config = dict(
    n_layer=13,
    d_model=384,
    d_shared_expert=0,
    activation='squared_relu',
    moe_layers=[1, 2, 3, 4, 5, 6, 7, 8, 9, 10, 11, 12],
    groups_per_token=1,
    vocab_size=8192,
    norm='rmsnorm',
    norm_eps=1e-06,
    tie_embeddings=True,
    optimizer='adamw',
    lr=0.00149,
    dataset='wikipedia_en',
)
Below are experts of layer 4 (counted from 0) of a mixture-of-experts language model. Rows are named router (the router's row for the expert), up (a neuron's input weights, with its number) and show model dimensions 320-383. Each number is 128 + 32 x the weight over its row's rms, rounded and kept within 0 to 255. Numbers have three digits each.
After each expert's rows: "gets" lists some tokens that make up at least twice as much of what it gets as of all text. This comes from a sample of Wikipedia text that the model never trained on. Tokens count by the router's weight.

# expert 117
router:108105130163112169116133138150149104093164076170057134165117067123166162049170151090140169079124170133123158150149133146185190082118117158121155158169110121118119126106156084108149091066113063
up0:169090168140098111073190097179048185127152116125132127153169110135141172102099094149105115137054126215074123098104139097144124194088149090083175151074100176117120078126148113133141218166106139
up1:113061133053137107137142177119128088119119160090125187083153113118147129133143159113156135171107149103103138092166087121130093131154127135144083138127105125145122105138122162097132154159122148
up2:102137167138136103113111136115147068150162116165146193119150181119174106175116125082117115184139107094107146172104122136131109113099130128168066093098117125112117141090138167164146112110106126
up3:126129132166140139113117085067076085112129135086137157123139099121111108151154172133153135147141096070150106080091037161157106125161161074120137145166056075190150095100105093088091138148132147
up4:121153178098121075098178144125104116128142240165091118171158098131152137097131154124079163196072119113118157120130145088165146160110148130084136147154121178137100118104133131146153162199085160
up5:089118145123141157074154116095153154141116158143160122143136088126124148189179085095181117146202173144105088114140071110154117087132144103167162122107072085083113154104172098149137126092145085
up6:101134069025152080167133118112127084111131124130118088101146139158090066120119091104097146148133103141161169148160114131148155124132140169155153105140087113123174120085155120190123127127093126
up7:148110140062174113138183138096177148063112142101151163127150071130133155132143125145149130062178135163118138070149099096131125085132113114155151152115153118126139085159164123187091109109120118
up8:168116213070153145077122081105090136130136136091125132175143129128122097122054125061116163114156148159185156114160100165115160154160099169128110176124140063131166137120181121188147131120105120
up9:128080096136149152150180136062092086080096102133099135147100114053101090091139117167068126112131182145140129161118185177120125084100142151097139131151174103114111113118162146093166196128122128
up10:111113196164089154110139073134126142142086095164115072122169097105139170091173114154120112120088070171087073139063168100125094156166151103154177123121130138101161098156143108122117136111112110
gets: "al", " |", "ul", ";", "y", "d"

# expert 27
router:111153158099111137145105157179116136144192177137188093159093097156076086155100137171105150110121162088146138089111089136136056068147066161082175163071163105175112099139151184162171142099125124
up0:091117143070184119148137208119138164150136133136162085079178069132125127079163146144187145122143195146129166132124140115120112111175126082100201209153100141130153058141083142116127145149101132
up1:140144065121205125096123099097077177113113078110149100127083146156135120146096175223162073107094099097165154099105137129086088101086152093177074162139135134094168118103145140183152100113131120
up2:072102153078194118177132165135149143187144113114205109092171135173135163129156117107150179109191175133134141141115148162143105058185108144123199171099152077137120137102150140148131111141096162
up3:145124113167143124118111144128087054133156154104089149111091135106108162156114116127088127119085109091196111100178135095103131136121173119135117099081091147104097095183154127187138201090169118
up4:113120136146135053112165127133125144120116207107124146094117077092143157156118117073157165130062125141129113090192109171200201171171127107119161128120150150084105141167120097107142095180132120
up5:082127114156150116142096129159049081136104130101127133136133111099113139075153160162137116114146168130092081089096172121164176190159179176149130171088159119125118121115158136116168126126083106
up6:132105134050089099134109124150134097098182106082107095090118204115123133197106151140101083122164090146203088106199103097129108131123130086155167113124054174088142098104153064132089197134095112
up7:157116131072213070181139101113170191118111162057164168145142124140144133167155128119129116091126114097172189082081064065037035141167133131141132134144126111117145147109112130161131129124067103
up8:164101097162102150154105157123106100136097163108189157165100091113115090132125103092067129105119182107140119087127077132075136066069181107135095141149158112061164138150110152193100160124190113
up9:149081145112147148126125142124119181076160157057125160130112097081169089177098121124111063097143107078152146128133106109075096078179139121131094118096157129121154078107126149145121177141179112
up10:144124100179155084075148158086138142113120219134132135173119113136141109166121140113093140135180144101171157159151109112196160185110134096121132136166136128082176169151084159081095082093112088
gets: "S", "1", "A", "R", "C", "D"

# expert 92
router:160118123156150125168121120135166060181160120189129072162172095131135116115113170161152138098122121182151148121106106154095163101133048107154100189120127073116100107131156116182133084136177090
up0:112069106090168129133146085171158128163114114157169212142086124103084161128098123103012124095118115066143097121091083097164116117091151081083146124169129094129188163093161091181158077139107170
up1:104138103087120120129153137131143194150102211145136121147113147137041120130141091157112136146132081154180161155116132135098132121119142146076133101110071086064102087125096161071105114084047098
up2:137123090099120095096130188119089146159091181132201125140114136125069164155129112143171161107164096134160179129150120150105127118121115124108122114097077092147118128108163127076077130143024070
up3:135132097135146166113115116178079157123147122131087121173098212121123070164098176182163150116123141120094109157105109071130116164047175139103091142138129106106049126152168072147178116100128124
up4:102143121113146097145167059126182148140183120147125160149155096187146104109117099125120092147082167136072071179143150158147132145188119138163190176119058136110141138187151097167114167157125171
up5:179091176160124157099115125178154138176089139087136080174057085114085153169155142095133080151132168111144103113074142081099111105150159111125142176172118100150129168124088136136083117180151128
up6:146143129155125093126115101116159154084146143131146124133106128109158161115144157141105096155115143124124143176139080119107169149077110132145144099147140170180138098135181098203086149129108130
up7:151111095129155133052107119098174106091145132111172080154116130097186142158174071095166183150087120100142089133135147093125143082171139163113197122149184153075159166150177121153119142105106161
up8:142109109106161159089169094134171099148070114111122078148152130148111133102109190169160071180128122148097193176139173116107128130078115079156154169143156107138134153123113111147099165130105106
up9:124157142130119110130167197122168184099212177127088187115137105183144140075135124093169138102143122121135171131188096134165134199100118142089144066177106121091151109081141141127135146103147123
up10:110084121167113136049131167109105138150104118118155103128129079108176102099111153118164091145106175112099118103150126131128136115176127143149126145124137078092149121115139115132163066085165100
gets: " |", "u", " fact", ";", "i", " However"

# expert 96
router:171133119153178147137106117142144093155165110146139122158099150182115153068120149109089163189139173092102124129156140162156169101153069174097152117153120151083083106122141078099180150128135141
up0:124104153117097145126138108138128100159067106106113139127088087098112000153110171109096116150120211119108193151156150095011124133117134103131078084087123160179129121111144133134110108103163200
up1:177157117119120085087132115146071170098145112117131139097145133121151149095138093170131088059088100136111061198163113132139142175150183133165115073140155123130129106119165088090121131133064085
up2:113108164122194143099135153128151104150128144144140105137101132153123178139144140098123131135156143106112139096161145118133097129128135058088172189113072119158110085197113169134139172194161186
up3:185163178102158070144159152120145105213091111174084143102139124150125116184090086073160077150156151126099117168120177123147121106124152097091156123122134158112146092120136130099170134115169161
up4:139147133088129087149111111098137123096150150144159104170114114120153127152098072108118120160126181104107137156138059069136107097151167078104135165095092100196136066100094109068143133089157064
up5:143061130052129137110113150102094133160161155192105144109187111098164124195171123134087085152124104115209208177118151095132145048204135107113155112101129068089141136164165107147131166115077150
up6:127084095152154162171114118118156155127141191128165163117110153155168150143133124187131130172114122127128153125107112058153118094108105115166113136064105145121135136153138131179079123175160121
up7:140129163119118101069120130132074150169086122110152117117112121186189062190161089127172082134124189131125127089161139122070158095087130119176148126141147107123103161176160099122086105142160132
up8:153046112142136145117063121094124102120165117151086118140093067143053128121180152122186075157132084110121109165110140086101104117163129161077134121147088103133180151099112136139127139146150126
up9:149126129125116079108196191160139110168070119097119123085143101139097153117085127095091126119162155136159160061091179139126107086136111104192133141142113162097184151135123126175107145164162161
up10:129139160121150148152129154068129142134109172139126100096137115135154159151140159131156148113108149111156140110151101127157117177107139156131122154154192101135143143102129113163115168163129164
gets: "in", "or", "our", "y", "ur", "il"

# expert 144
router:180120147097113083107072100117140082077147202175194115111108140170156101174111105088133107118136099175165057153086182157152091112095164079161147120115093158092101184131128150135122138094124172
up0:098098108111178110175065163137128127131155161164141129083088117148144177132115122119134089123130122124169085125080163089134100129212175154070122156154117172108109108160102080105154141108142151
up1:156101147092129139084095156181172140144141092096167160133127091118163203104090101150164143141173176176072107097134117108114150095196088102076094113135099102120121084151119161156118154168111128
up2:150112158143167103139109162108117085058089107097108126200125079085142066149114099132129120120113110146140096106125142122157157146154162175148132124200133157112127164128175097178130126118117127
up3:154132132119115131096091123107130128150138179132120108099128104133080168117128104133129088134173177151112114124130092106152189139169115156134151124168104133066084095194113210115126128172122068
up4:150082122101175132129130169133215131149133134050174083159146122123090111164129110077144137107137073117124100031165132140151141084129117128062164139137157090140191113110138118174097150110130119
up5:134110100116122100125089097184137151096133108136075062157158054107130161140104105148096144076184167149109117127179088107143180095136102110126152164175147125122128094135097110149101152176124129
up6:151144135146099101214152099104113142149105136079096131195095075108074104114178090101119061125156089125195111129082130097144069143083177165154120183156146160086142113089122149118107127179117131
up7:115119071133167096175116114139137068106184166135151089050145157125114153134075119142104147120141064120150213142121204158120136175133164136155138142108122122143087146167187086076159170139154098
up8:128100087125114087179132145112107072093128152078162116136129167156139137147126119147117118140143159148116088081074146143125116113152121142165110047151110153110098121127155147087112148126127107
up9:156167157155120084152186098155147128184138135078100130137157146131151096053105148142129112107170109108136098112126180115191124115110119194179141101109153196129125155076101120161155169102094187
up10:099064133174153159121111187158083093108075065158161084111149124116166120119097132095106134083101125130153153127136193167045173081088101096158165106120113064095101128154153143185141088138109119
gets: "\n", "===", "|", "==", "====", "-"

# expert 84
router:162151098129150146171114139165113126075148096089144114157089152159092164153150154074148159124112225128144158136175082168124126138103123163103087119170178159118136095111112073116100175089142138
up0:117142129144108046145156153110093146138124134147178158101142074097209104149135154102155092135108125090117094176128114126117120190144175132123141130094113090135097109145059122133116186161086140
up1:121046130116130143085093088112104118158120201179152103133142127062142131118134117180118134081129153159224071137155131136122143207172144129112086102177153087126147096164185149115078098135071117
up2:140098140146118111109110082119119074122149116095149115149133098123139066153113109049101097186153155171170124103161171150175135190126098111125143203117117105167156154046129214148190125119155071
up3:129140114106134167157135111119180096162134169156109083060094163128101124083156180130190093162080173097166148226106091104128101093126120112069106100162067097090082149162101103111109148137090121
up4:180084107125099115159111101162110092159153103123135137200159167093166080173139072145141088089089126178136088094172105085151156129083094076083122144110120149135108113148215140144124134190076178
up5:150098149177108124131145086136110071120203107129121141142121070161059126134125122099097115149035146112183148102048129094123124084129162152102165153134135123092182106093153147131154092118106145
up6:139145150149124185089065174143139099123071212150099157059128176098121124084149145171128105166169103103163109116107146099136153076156149115206119090118151111097121178190167062169145153115132140
up7:172116169115118161106124151142121139126152098089137142140110188141146050143090091153142136097134133103135145096154159070108131151064161059143119098084098071140116123114158128144089139142143125
up8:137051081189149113164120096113114118126146188141150150140090147035114110162151190096087044176065138050126118092102165103116122125136109162201127122147152093100104075144110137146149102123133166
up9:097133129166161141154155150119172120109078144084104113110141110131099144143135104139137122152130140135099115108135083104060141228087148147106096166130135109111113188068098155100076115163148116
up10:135101076065115064093106141163174150169131110109137140160170189140148101149120071144101129114112148180100134157195119133076145144044169115111115153117138142143145105099128142088144154110098089
gets: "al", "ke", "o", "ma", "d", "il"

# expert 115
router:079088126105168089163075149154167098092129106123105086127139114107165122099135149162106138168196143096141144107182105137149154123154108202124128140080116130136155191152082114195060164138098110
up0:160114121113074074083128163152110159188147140155161156196173096167089103135047126134190158125122120136150101126110181129136110158107173050105130121187182137073153114092134133147150150134149137
up1:116145151056064088103147125121147097162134124126133119173161172141144076159142055111100046124089083175150150117183117141148131145120123138148125134135176165125101111160160170147193153075180126
up2:062101105108176151104155138099177143147020116136130146059163134140164168129179012185097114086153103128132094118110173123138134139141183102055119131121134146094142141141100149106077131175122109
up3:093189099137159103144163141136169133092092145121197164135166146133105181107166167087169176184141173136085107135134115103135111157144192088091196138093133085181133106156127124102139099105140147
up4:102182177096088184069114099126157130167187128123173105169161122132129078217141133146122110149121139192147117174167117088109155106130112104111145107152055130135068131110177124119122144159118146
up5:086155118159117124096118134083128103143121107108166175119104092075167103199113118125133143113114147151135148175160103083123137142120098116156093138137091073128108109067094133103108076137134172
up6:171147113139183117152108131131158086091166205128157166140103134114147126105120143161121147121098138107045124134099173109127103205125105141144078138199167141040116139137092085181073163112136222
up7:137113133081179101206133191135153112137093125145126129190127130138157133065138131149117130141135112147116231166082131129127142115127098152101115092184123095080128161160136118132108133144117087
up8:115125127128146121127178092126106159104163128137104153118150089204096076176090069105123060170101158180120104142129134096143060123070089128123078096156058106151148096090145097139132155090138180
up9:117095112131165080049175094078124098149085139133085162077164099107140138141146149165119115171148146151139143098117177107140108109120149128079185160104163128063098153162144150152110115083127118
up10:143117085117130180120122090101089090162135135149091130127115148147160128234094058181112155068112140084172133130167122083062145131150138114154083094194103169135119137161135146163110161137122111
gets: "y", "er", "ry", "or", "ise", "ice"

# expert 127
router:152127182164146161145144096142110179130109094143138167140069127201122164173101110105147135133123133124066125130085132111110073183122179087124120152148146139114188149136090120087092175090166164
up0:160172084171109092176077134194145138114092142159111113127135177119172186097150102122094100120159133184163173213134141057170183112044100112165129124128053105115105160116125092137139150133114111
up1:076077124091117091105107070141092190149149112136106127114192107113095075149143165186123147104149112081138109129118202042128132180137174099141133088067132111174111118145146103124142156066124153
up2:129144105192108154135126074125128141111088125149176207139168098133128146172126150117113081102118120145104125219097234117110140153115127127125113147095103158150094126167163108110124197144165146
up3:128125146099160111147142216143103163145105107171178093123117102139181095157133107171165137147093174128111134113148102138093074188126200122093084146179184126088116150131117087116152111128124118
up4:106089177092176109130072158146177154148162121106138156143177085122194162132089178139127177159131162168068151148164130101225149128089119147136107078115139126129086087155164161219111114082135141
up5:195130077165129161127108157169123116159080103130143121176148136169151090108151100147133079102102139098157066135106134111151127126145091096144198150086104064149108084142118097135139083128160087
up6:127076127157156110138084112131113090103107111154113167113080088115140117147144175183168158098109122100133114113111136155183161118163151166116103157105102103109115147158169117150118173143104094
up7:119140171107154109155154148125109129146134152128147092150102045165124123096106125109189055134199178076167162092100108135145095122098177115093115119137102055177106121109099195114153138115147126
up8:114117130085162139108143127128111117126152144114098059110142152199145124142134113119142116125167093131180065085129118181203088111096189134180102152103104139135127162113146105172150157112175140
up9:121149137135148115124155108153151145132032125098188148120136065177142095138074121131116112128201093105192108130166098086126162119086119068120112164154116138116160137135144108091116110092119074
up10:141159135157150123100078067174105158141171153105095110112121149114154158180101172223106072075106128084164144145114137162194123140139138124182105160146134115113114112164140112123120177120145144
gets: ":", "==", "\n", "|", "8", " |"

# expert 8
router:191076079117156148128107165096129180131126084139123150169084130062140084088079162131154110081121136059125128119146093140121105099141122153120070101118175080097085114195212142128112111149059131
up0:111116132093165064196083125096144057096168163105160175126132083138166112202150125095098165159111149125075141154082110167174111132145164124145094171125150114152126163115183139111156180158133167
up1:079146135174107086168102145115085087170141151134116174092148105153115123127126123088106135166110186065228164141172081066098130092162111109116069115175105110130103124122107183146106186124046136
up2:151111109186138089076189125156101129121127106207119214098098168121177160133105117152162098175106149098103117122120144120121135126102125091131121113119081143126130157120152079128153143116161143
up3:101093146134139184143102191158152070129095088154130161189070086168112120103151138128094094150123144124116142175138157121083153129073114143141164090165130131102142111119132191140084105134182065
up4:141078123160130185111104158116113128166126152058093123164101112142106123131075104110088142129099221157091148126143076123094119169185114131143198128190114126115191136160129141103087162085120121
up5:123151136108114198147071157122113168185142160136136114169163093120115107122109145137118067090145094174156132158165149102142134132065124120106213110103133169129154140137161093164124158113091118
up6:134123101150149114154164147148164104128113123149125116152078089156114122137148123108091095172149109142098134174087107010115081144080143157111142191119137062102117185141148110145104118114127110
up7:121078091117125154115098161139104137171129203073144088144133159192124089132060050133069132129114179192104126100135119117113097168183111107132180138186139155140210122152126092092096145100142161
up8:169094119066153140098085155093109118101098122117140056119172134065172122092121054151177110140128083100175104113133129165074124094178171128102144173163136094150155132111138133106133139116082127
up9:096119155104174127136170145076086127170175118158120127083152086116191138132152158136148114132137148134127121128102151112103129121212110134129144130120119092180107118156115178093133172131104079
up10:126086064095171134126132125146135118140151118104153160115078088129146115142164082109167044101147064142154138116128120154111067099096100169109098081202147126119128117043165180166118141230122120
gets: "de", "0", "born", " He", "-", "ian"

# expert 100
router:136097085164141105097090149108106034103126171134155097121101172065074111072134194139115103119142138148091138142127159119103142110162180191134111191126134115129083140143103181132100126139105094
up0:080122118073065105081129156113102148196109089089157149118093088114092131157137120105150122162078162180167124180134115151125140115150181116091145053182140175150112076083156160122086163126119174
up1:118205164138127108197105049161129141082128141162159155138133125132138109160190148099125116142122150126104162142094154066150087128141126076150107140118107119169087168137110095134152161200147134
up2:098158122120140077148179137039132143120131158144109151188042094096124140116142140107175117159095111128075151154051167140126176118148139182134123068177142126084082108102136128112153109106100119
up3:075101055102146152159130137138112108183128070129063083122155116175140155097136178156087106087150050101065119189122124142181108087123152122100077132153090138117114186174151167127136175115048077
up4:053078108076179137091139136110086130127134099135066121124151114123119139098105176128168159050156138088150097105123082095131114155217187095150144141115111125092112070169119113116098159157126160
up5:122124106122141103151133178112117098114105093107078132126114145154095184127149159149126105138141082161174073191109136100104154174162148137073103172128092120102119130171128184112124159165142136
up6:129089116183125134115114080126098086161109159092134125182087060064150136119109115110105108162007179099097131121147136064145206109128112161149127160144131169144093156092138115164103143185140075
up7:161116129111116098124147020151092125170087168076127079070145091151177202146112148139119131141106139106161147095114148149147165128128179114176127172148116153129123147146113131143096179184078095
up8:162098150178120127126120117160094108157122171069139115092149112077138099118118136120054103155097180102133132121140089129084107160122103165171094119102139163136099196113112145166053138171136136
up9:178133154167109161129097079117204129139116123097133087130122123125125191172125100087121120100137135181117143147164135082100149132097124106144114111154103177123130114060119097120108165095097097
up10:151126140137076147089209114137076087142133141081133126099105106119111083119085062165132150116184102228135129068089183105125126146164100130097081144125094106088164080080161074124182151108106128
gets: " |", "el", ";", "al", "ant", "us"

# expert 32
router:115184150115110111139182049176071131169121128168182164092173148138140153152161116111106096102093134175149086132162055108151090132072141096125089081075129172180091062116176161165160135174136175
up0:124131138147108138140086225065174131097154149058151167240103141088108148150123119131118139096108115148122095155146172132143162126114137134127138107182147111125117154109135123147098104125137123
up1:180114144126127094103142129051091172143078136132159153049101132041078156086097166186100160151159085114078155158124133145122119145209157120120175125129178150115118154123130097142043133144171158
up2:130085091152136153185066080136151137155147192143163117129164132133134127092088085136093142146100146110136103115127198124132140151134104212145181217128140151156127124151123124069199091134079169
up3:079097083074101089073176115140159128118149156120123133090105153126158201142118177188189093119101159111117118127150129110146111145068131139162142115111147087088115077123086159157155120166165165
up4:088148147077124130068139090097053154154120093177158169089127099135111090153129138190202096131125196155158103116092096136130116141141113134111097170114180099175123149073083134127150098067095090
up5:116102168094117103186098121073152117118136111118139153159067144106148160115130087117113187140153162107106158097112105121164071112095134162108052134125126135082138154090077160087147109103156102
up6:122140127161131142059171104140109141193126106134107130085137166154081142197159118101106105139108106124148127165053103159111097092069154116097097156145089110072154129112162132154147093123159039
up7:139155132102113164167165168147102186135109174145169123106111085103055108085111065126149149157153123102130164169142137076118125114181119124093185115129136155113130133209167130119134094172052156
up8:090119157146131102103058126068075146120149145090146161121091091102161125142114084174092087124096066121098176145104135174136152191159159096139185137131180160126087128101139154148140119146091123
up9:185129096109214139095091095131122139150106141147125086126142073083120141143095151127166108090108127129052110097176144125107097121155106135145159129136203123090103137146083119166090102160123133
up10:135106137138137092194153146111153104077107171138126087132136139156149121083134094082114180179150158117156131115102158162080109092166168137141134125099161162091146151116147126098168143130146118
gets: " (", "A", " A", "D", "a", "R"

# expert 133
router:073111142124079126107156143101087123117137116183106123125118148170154105069125152123124169126130109147124129174066129079140134138102116133166078146135142103143082126170072141146127117119166118
up0:148104110096103127132107188118119140148119074112088190156107114118097149098146123130132099160137124161077123178173083103098178108061107157156171076147138118132145085078088133117117111176095087
up1:112135069048126152095156133106102160154147138071139080160152143167139142140145110151142093161104135155192111127150139132174143191086149145143141141140108071134123115115170180117132142133131083
up2:125141104172129074164105155176093087129057163100103148123106065162118135151122087150063147219153075154108197172145196094161089193130132089220167139125111144113125190092111105150141169177135101
up3:133106148139125108162077162181169116126144186113095044083062110127116181170159140145185101116099096195154095147155068106131073156118155138132157086106066132126113057129141164130108129141113164
up4:133087126086184096091138141075127179201187106082094092162093138174153181114134110100145090139117128209114135073099145155182100117178076101122169114146117072083120136095160105171117176101136084
up5:153166131081114093159158124091151204142080135143142133030167147122100178120143128156170088091152205123137135136159071160131142152173111069084129125104100064156116073099137130129096128175129087
up6:177075166136080087091116099091100126132163099126086147138167156124166088063138176098099143138153137162120136170092119124056111112092091138170076120140139110079109110092047136170092154137111163
up7:146118105117184070123111104193098177134099123114132210187167122158109174129083127128161058125137157075067105076135118113156188156140155114116088060175145102085155120145163118134073144091135153
up8:117133146152162136106172165101102110130034131089109123156142145064165183174166113128168127152089125187160126120104167018129084072128157134134108177134086153124112186160182166135154163131125147
up9:123081146065125093117064129092111136139084131174123109068188182137161173135113105161066118153115105170165123147078121089162143159144122138128111139139044178097105118130130106144138163115090151
up10:118194140141144111089134150114170106059195128124172131126146105130153150176135140099139195061117112117156151180147132118127139131111134132135125108071068152130119129095134124051125140129153161
gets: ".", "==", "===", ":", "8", "7"

# expert 98
router:137172163106122117166104114138118124143062081087144093104162117133122176070186080118087111153119125174117160114184152134078155128173076131142178139113069184160139090091112109180137173156108161
up0:113126088066084139128151162134125114094117151138197142099170126086091129195074137106107081146178072110075133171095127137173172084116148161098133098235171141100168116126157132140122051151165126
up1:127107131113116169171097147083159113103155154134096195103126107129164127116100123104162167128138206113128110183045124145179079093166167135082132150106130104125090123167104122094139152095063130
up2:134118161081126125128115086136091084119109109115101164077166176065083182101104055181080040091090148074112097112093084121123139158093156134124099099121148149147141065103088140135085153157123147
up3:153070089154150143150093091073161096114183109160152089144101145121086127128137112143132139157102136126153144184145110129116150095159109158095150088186156078093152088101124122122127116103080112
up4:088121120051105118109150125160072147151108123097143124078153127153173150107135146167133061125130096172152132106127123157162084138163126107105130091105136154155095085116173164147159158155048121
up5:112147126028109129110124095126104094175139130106168118113116132047130140152154121084111095175157116182193138148152176143111198151128125128136156119235125094164089110087098161153107113162112094
up6:085116119106065167171096131163125170034144130097113133155127120099142114125151104153090167143096100141123167187078156138129108099110149064098162127184073149120129126130163100153140088083036135
up7:149156153141081089114154134121191140170104136138123134121072153147160130078161120118120143106172106121090097200163168127182066145096207071097086128159076142126126153111089091121127133084141108
up8:135159172111084107103120129174127119189056146168134160123093141209161122121203107089103147107112162111147171121111112124116108092112141050103082105099124152168099076134110140122130107162096150
up9:156180177082106127062114145104170099154120154088199084100166136057132080151093107111165115165120104162137133098149145104058142124161137082116194155147168171137147140154131163042162079127056131
up10:139119146145135090115107157120121134149113157099198083107150104151132111132183128128105110100123150164147053120150168116138075153083141111163155109168125134127127148162058185119086150132117174
gets: "us", " ", "y", "el", "or", "ca"

# expert 30
router:175145089131129140142146126111139162144130154113180138115181133121099108125114146190149142067172114139094175107121095151130164130147129139093145118089170132102143146169156129078121086136116096
up0:104152149097114134067106123140113121147151134137129159153161140164172118096137155131097171107069142162183123118115095118135124124143075083163205068126128139154118072101165127127087166072113148
up1:147113068141078140108140084141117107120108199052145135090123130126074141138084091188123104120140194190137138141129164135132102161138144157142137131098179107130174116169102104139094174170068146
up2:140098101126176107146151161104103142154096090155129123087111152149172135122106115189095126146135164091076132096152120151107135087115138185100153211131146196134157117157125157107192132150138155
up3:185129121121086135167137113091107076124160148093144151137098136175080152157074163107050141124154110140071123089179118104088090132150130132149152144111175112099095118077133157140127217102139124
up4:102149119094178072174131137140124089075135102130121170129181141129127185121151120162104102181154153167080150173114063134108108122087104127091069165154089127158185119092179108097134190170104112
up5:072172189117086156108100179120107057149123133147135123085130175143150152124131132148132153167147093077150140131127080143110132106087155132105075142117102111159173154083134143111154139094149140
up6:173095116140096100131128121115133186126173134089114143138166079133084116121091067148011110125171103157151142141155181148151134141149103130096140214133138120109181153101117131080125120094154138
up7:114191113122125152135146132060163117128170086106130073143129137149045130123186139168080121132179066151136130087117150139094147104134132105085126131158129113144149123136136147157130088018136114
up8:124113056141148143127138144097099140074118089096107151172104163132137077089122171195095132153157116154066147135107147090116115137134099124167083088189079149071141143078198111113137136120147139
up9:113186133136115081138161148170149092164121166155126120164187161092124172141103092099122170144153038087088123155139116148159152140108201102117180117097136124224112118084191119176123188184132145
up10:124067149056039127123179126104127076091148160134149176132057156138161073109165156133116179137152130142160158077125127133128086101133144159129114081127142169085131112101133122119146169139125171
gets: "3", "1", "5", "-", "2", "de"

# expert 99
router:095156163156124066094103140150097085113148066107143183099167172099091142095135157137080173096182107098106162141171126162174175162166134118137162146136173118180105119143071079136102137098155066
up0:088135102137140040102119143132094104145142166111216186096162092148155175125098136107155071102089146079096081116111105168144114093126152119177159158101174079149136194095128143148145169203187164
up1:100084179111117087126131166098168136121152088145146058128142118087139122113123140142173149108158102131118136096115108163122096129110141100131145098113201148134195096121139135196138107093105186
up2:115135153123160162099112142137146122097182175114116118124122153148173188125175180177074187164108158109130124097098117173129082167142137096139090129102107134150184136106143082111094151202131116
up3:119113111159127118122159190105058104089117169151094151163101159120090097078129165155112080136128186138141134166102192095173109123072152113135148115108101136071121139098068112158125067091116082
up4:144124117128179139119107145127127164135130121150112128098157140087087165140123141180099107124147087121093027127094153091110115140157116136152043121154125175188136176167119164161135200189121162
up5:104137111105197077114159174131158131138155175164146084115122143137090174086126080138128140122096194182159126188116088143147159122114129099102190095157128128156161075167125186091121149097104175
up6:186049165115119113136123090139065137109138159111167120091156048161126146109112143145158088111143176172080091098175135162107128190155070057212143118073176103131127150163146110188122148166170161
up7:087152153130169161140171083115130156167117178163100165145141147117100122168098121167131124175127122128077104108146120117147134177148182094142132112161148097133095121087187125137201150079145133
up8:083156118043123118069179149071163185182117094143150158163144148172091110084160123158152140136153133154130141152169113077067129179058154098084161088109084172169121110122135140137186136083175141
up9:088169143139079120124105143087112109152116156104153137110176140130114148129140123170177086181106141113140141140120188157140154102111094087130148122119137145119101150128129115151115161158166165
up10:152158086063128158102152160151135152101093123115116154135156126181104130153112118081134162167160182090135111121129128155203134147067151118095096087110109148163102118149135121116147120079118177
gets: " ", "y", "al", "ous", "e", "in"

# expert 113
router:095182137145126155087123141143131083154193135189118149141118122174130100060097157160121149157134139086121144164102116178153068149144126130172061135120141134136086093141112099107145101193152122
up0:174114154129156107080169100117101174114142112056138173195182111171146144135188135122149097108057101150162116127103138150106105103091148125137138099124106135116167176127132150171133142149129132
up1:164146122174123091071179174070113069121139176095163132134156190119128109115145125069151144149122166082106109149088125156144172149109125127107191142068106095162137075095118135130091073076141046
up2:115137136135092085101141146132109070193118135095114082092177091175129121122132120108085140134121130094140130124128171122114150101155147093130190120160134081091156168085111076132100099137157138
up3:134096104135125086140160135134084153149193176127093175123076135078140155072090113134168108132182070097107155114082196148110165151154143157146105033102101113062077111097129127113106140136125122
up4:163092107121148103145091121169164131096118116107102099128130102148121122102171105167114115118144127116051127126179140137094121169129097141143125072175102191103161090127078106160122127131107116
up5:114097146155138133133134127156102119122130133096152188132123189106090176108124103107050171185120169108078102122150141145125097116134088097145125149089098196099099159099171177118205201162144146
up6:090126214093132156135106113131099113182081151174029145095106065194137150130126103055133146137114143159094125174072168136168103156132135070141115121172082156157145171140087123116103148115105164
up7:144166183090153096077162116113083146108089120100144192116194129132159147126144151150201093130072135100119152149076152164128094097106122102127158080132096149085124121115135181149167104139091169
up8:146093124125153148105203157166121130143134100136085069164134135095095129158112091109109139128132145066159100098126137159155093095079151066118106167145082119147160106086132118132168190088122173
up9:157117098107139088178144115121109081040154215071155085107136167181122134143145077144083112101143139067104081118139102100126091139146146108198164052160160168097110148082159112153163167151140185
up10:160080153112139120110107181112164092137099160087170098098145171148143138145130077148129123092122119151143106130187113156147058170129136165164112128162158118109185188150143098108034125168123110
gets: "in", "u", "i", "en", "e", " for"